config.yaml
n_layer: 13
d_model: 384
activation: "bilinear"
router_logit_norm: 1.0
qk_norm: true
init_std_qkv: 0.0239
init_std_down: 0.0341
lr_head: 0.00732
final_lr_fraction: 0.0
Below are experts of layer 7 (counted from 0) of a mixture-of-experts language model. Rows are named router (the router's row for the expert) and show model dimensions 128-255. Each number is 500 + 50 x the weight over its row's rms, rounded and kept within 0 to 999. Numbers have three digits each.
After each expert's rows: "gets" lists some tokens that make up at least twice as much of what it gets as of all text; "comes before" lists some tokens at least twice as common just after its tokens as in all text. This comes from a sample of Wikipedia text that the model never trained on. Tokens count by the router's weight.

# expert 50
router:478495611519512538561539423519466504455585517500468555534396520573496473480481487530389559388554531519508485501521461487524468547442443507464440515509480593538454472515493534487609534542393543534668538534442469603538498562451511513551466489569523494509592461493540324514461452489392499525532434476415485566551428525551527441471569533523461421511416452363534530536534536428535511501467
gets: "s", "ation", "es", " work", " life", " years"
comes before: " of", ".", ",", " and", " in", " to"

# expert 3
router:479489568510519532630450528420445609507587519522462539469461537477537424454526451572458575459509540519520414441476414509475493556394466478467396505507533486462542446576520474424540446500416457545529571518473512479590487495482491533564485531444475520558530469478511379565521531498443546527519440533514520516472438497492455514405592506542391416502486465416565565531529587491520497517482
gets: "\n", "==", "===", " well", " non", " pre"
comes before: "-", "|", "\n", "==", "The", "==="

# expert 4
router:538504588492497473511508493495476534531468525479582470509408521505515457446457585531515517515459508508357551488547467520397524492481532506631314555515463514419509486480533532409510460489447487507548698448559552502561535544533517480472499435527513441478542520506481471469582494462456468500487494458521491428568507329531501513411556529497512520462401520473452453507464516551465453511548
gets: " ", " 1", " 0", " 2", " 3", " 4"
comes before: " |", ";", "·", "th", " -", " /"

# expert 56
router:515598377545500499417518493550479465495394492578528467436536528561530494487462501506477421540621498495453623547570446480498520487573445492506564574502473481460513467519456467481531530452498568445392468477533507470516528490512455465486541517486537590507460426494524445469513582557588518609492531532461469459577508537516572478502511516554499594499473495372571486504505438453433575525543
gets: "|", " |", "==", "===", " season", " Cup"
comes before: " |", ":", " 1", "===", " 2", "=="

# expert 41
router:393527574471496453538494383449433585472439493465568532504506498540489418455502430541453465501485445407481434516512377514441514537476538448553486500582418399517447511471518488447459491403429588520585639581438410598531498502406551530583426483497528484544586498549469439561485567488436490500540472469471507502525454609430470526448489497505482521415470480399534504430541439460533601443565
gets: ")", "\"", " he", " He", " it", " It"
comes before: " was", " of", ".", ",", " in", " is"

# expert 20
router:415445514448599565470502499481467523537547570468476481548478594491532561520477531511437406489581492512519498526508422527531598566462498511518499531617621446589462476419500506541482433516558517465468508475420538446535478559410492547553448488550536499497538489482508513587464448473469510512417433482470561413456567607472459493558532540496572465556496458404494444525534554493376529469483
gets: ")", "\"", " States", "),", "}", "W"
comes before: "\n", " |", ",", ".", " and", " ("

# expert 45
router:487478521432455523477534512492505503477511492473556531547571494511544530534530484485608442442554460411425486530451513511538477507567495481456495393470538532538510459576498559499434545591449572500438570531533384427455484487466463480495541500479513444444553532522523477449493566555471461548523484475448398576443538537464515502460463541508463549439458457457470543405497518520451491506541
gets: " |", "|", ";", " born", " against", "="
comes before: "\n", " ", " 1", " 2", " 6", " —"

# expert 19
router:522428468486548487572488513499492491469522517546487585442465503382550610550554507465562516586519510471523486503433530444551489542487468492547527501484669451477508517505579435550608476437413477597593531509534528571503548552491490470454511458501541523506496539471497503454475597499496550457518423522501502357435443559551468568468575547514478401533513483450542558587477529540498428502529
gets: "\n", " also", "See", "History", " life", " career"
comes before: "|", "==", "-", "\n", "===", "The"

# expert 11
router:542514584472511399581469506418589557474499436513572465489538528505476565457518462435583499372433517512419493467477489634509591497545544530539404472540512507501536539510512533501477538455501511450507578487495509439473536526531457485452547524493543469532389514515465414368491582414552504534459537420567461490556480481541541471583495477524547507600483470484508557523535463482451500514448
gets: " ", " 1", " 0", " 2", " 5", " 3"
comes before: " |", ";", " m", "---|---|---|---|", " /", " km"

# expert 23
router:464484478483500470560476481440414428545565507523550475499380451421503511443478518495488463591460511520490539522497468445464613531497435554560498510444523552496430566513519474497452374395513593555538550602573449434596619502426455558460467515474516466478445593534413522542517495504473473403683500480443477600523509471525463476438451478563509409475514538562543567451489513485506516508517
gets: " 2", " 3", " 4", " 6", " 5", " 1"
comes before: " |", "th", " years", ";", " October", " km"

# expert 30
router:466476517444488469539464460548435544504416503470448538483516455515487535453458373496427464486603528483513526489446394475510450513492521405519535549531488469407452525508615462556515537483478505551498532562467465466519457477515485527504466487380542521613573404600479493528519518455475483507488405396523493418497440616439489508413552487547506506482502449510526501517496559492529404557578
gets: " in", " and", " for", " of", " from", " In"
comes before: " the", " a", " his", " its", " their", " this"

# expert 52
router:549473491530457526518448448455453514545487511461449530443511487443540472398461563426506598394522527507545518481481450561471497505361525487472549432483488544449514638513620497531496483495450516495386588523416546533503519521552449530605605503549495494533543562552460550518427466507586465489511507593594482448522525552491562549532628463480565527466539502573595466474505485491570458544504
gets: " of", " and", "ing", " or", " but", " &"
comes before: " the", " a", " his", " other", " their", " its"

# expert 10
router:466477476459455449639524450559510436536427508472473522543525419471451471540511553490539479463483528542580514536524541496501450448550532500411506476479459452548428534488435519508440460450504548562500366524456520537455558541403495448420469462537468500442598520521531427505471513520492534474456407512504525568442480600497478514539502448425438607503467565558494568446514584462454520519475
gets: ".", " (", "-", " \"", "/", "–"
comes before: "\n", " The", " He", " In", " It", "S"

# expert 15
router:443480578517502525644458470479455569491514535510448505511460530578490452456493478596425538402475502486525473526551437522470482566402485475413376599550454507502435443493445496402493468538426492531608557559467488526534557522426523543531466507484513503511621487452469374561468540512397534527534402500475499574431443521486474509418610525568425435581463529408561577529574562446534525511496
gets: "\n", " (", ".", " in", " a", " The"
comes before: "|", "\n", "-", "==", "The", "==="

# expert 31
router:445483565472525461440549459570412461461585450463454441438488520498412481585434479492491520486563457529408502516433492436538461470522437487558490510493436507554450455589520519515509540545468514533451506538534465557470486487618550478479483385519479488526465509498500532563487490547488494594505437559513524549510487471414490390493491531471548476479377528506470390525542522516525458521429
gets: " |", ";", " 0;", "N", " November", ");"
comes before: "\n", " ", " 0", " 1", " —", " 2"

# expert 36
router:553485453596565413579553444467446491446528472470509460494503570565556580536471577515543482545487466603469551510503444502452516545438540532338475511432502545465492456516422481429423526503476485533573477421526522572440504481523467538504484553462418514593467494457462365479463567490494543450424505536498506455452406497521468542492517481484507383522472469429512490546593581499426418494501
gets: " a", " with", " for", " of", " an", " to"
comes before: " the", " a", " his", " their", " an", " her"

# expert 16
router:533446473579479547498500556502503448533442545484535520602446540593506507513454429527505489412492537540548508530445447481436484558489512404507557484513476520592504551447442510456473415465479483515586470461459456496509530373426480474488479592470551557583397502448475523466464491483491542439556479468414531412440573463477446463469467531401520527541515508469561619568489437451507510530592
gets: "-", "\n", "==", "===", ";", " ="
comes before: "\n", "-", ":", "=", " •", "See"

# expert 62
router:407537505566450497448507529452437495527462486441561517458524589528523610454539545498537487423492482421455448463564520432401546544447460483427537535494544562507557465465476489515529481487474538486521524487589478543542440541490408526448471556492494515524366591461568608489521567459412527591453499507465445517447572419487467464516556478491494485476568523506490613463503478414525536495490
gets: ",", " to", " and", ";", "),", " can"
comes before: " and", " the", " be", " which", " but", " a"

# expert 2
router:512490506523439482538538484552596509491511464516500469470576522428405457441488577580469471403470528412558466437471495436480511517530532499524464587497508514463424464548412462444434540545453521549502555527497364536584495522423563542524460524536443497527573525493511481528534552565448451437509508447451521556572441529478537522447606480461464452496384458421526558521520616532505561515504
gets: " in", "ed", " on", " In", "In", " to"
comes before: " the", " by", " to", " in", " a", " as"

# expert 46
router:429413503435526506550494423518474523444573553481447460506591468522505507475590480567517463509389461538456510431446590617537499441499508486533354539512473534600502550462501576424492500404455506550465483506505514550451405490426495504492448499510488491492525565500481453427418533460534437566548510447461571463464482633443498422515512493529478496398530473421525544525527529532568478450474
gets: ".", ").", "2", "3", "1", "=="
comes before: "\n", " |", " The", ")", " He", " In"

# expert 40
router:538458595538470484575441577469549524495554543476473492549508568532439464436455468542509513478541569443444545497508480527476490526406473507408448558481491518597507486564512507583425416517434550527580533548431422566501491448475524457441461651523519515473592532507517383488506531500508472547594480455494457548502493589499454583415614513492448407486606459442532548480563553488428527532531
gets: "s", " University", " team", " people", "ers", "ist"
comes before: ",", " of", ".", " and", " in", "'"

# expert 25
router:549503506490492540483511549535482353505506562501520470393570514422505507590467435507607505530391554416523514527526504447488537513549455587524419496464502467447549582529543461466548446569512492420524524544487459475537603508513587462561546433472432544422498532493492537475529423556471551490510497424560510484507504463507556546475362530465523400425427459489398520485581483477604440442437
gets: " on", " in", " at", " from", " –", " after"
comes before: " the", " a", " his", " their", " March", " this"

# expert 24
router:495562517397466582558442571486492511477520528596511462407610517569431555458495507480445622504476513485404387497478532441441524501488531517502416443556458513486467467484471499574478504466557520478475549598558515577478474553449526514502492482502518510513485363484588513573484478511498527430580473432464594415491474600477520499565561539554554602390483525406420512488522511441488502510522
gets: "'", " U", " United", " National", " un", " War"
comes before: "s", " States", "t", "d", "e", "c"

# expert 63
router:513482546423518517543513492474529556487496545502367314514491539600502456561462510631414493433382556511590546487465484539463484492599477512511613475517467497496473504431447554510522465530423488517485525521472577519508536607488500492518420501560517470485473540510495452502550471510519464467481519413467549533513436458487502453497452521574431513454545498423527513467571526462538524479506
gets: ".", " by", "th", ",", " with", ")."
comes before: "\n", " The", " the", " He", " In", " It"

# expert 9
router:619470495491530499561453490509511504441491438510475586459546474471374564482498510481481444488523578488532570485582459594535573475470553486446476515536450550491534582470478507510492639533516387543495442424477514486472529514484486491549506528497444425560498449450457462407533517493575479443474503522557505522586517448486554586598530555444503518478557460539458482476475475508444525440407
gets: " ", " —", " 0", " 1", "·", " Total"
comes before: " |", ";", ":", " (", ")", " JPL"

# expert 6
router:476491570562514534444408509607530445473518511520403473580568466515455519481541494449527521602479460552536405581383580416435478567390479482642453465539553552579516495565463465477514587506478541503578469517568499479452517543478504491507476532390516530478525524475468585475469413557579449533534522575472482423570466521508438520431415528486517492354551428515478453439453431492479527453537
gets: " |", ";", " /", "---|---|---|---|", "N", "=="
comes before: "\n", " ", " 0", " 1", " 2", " 3"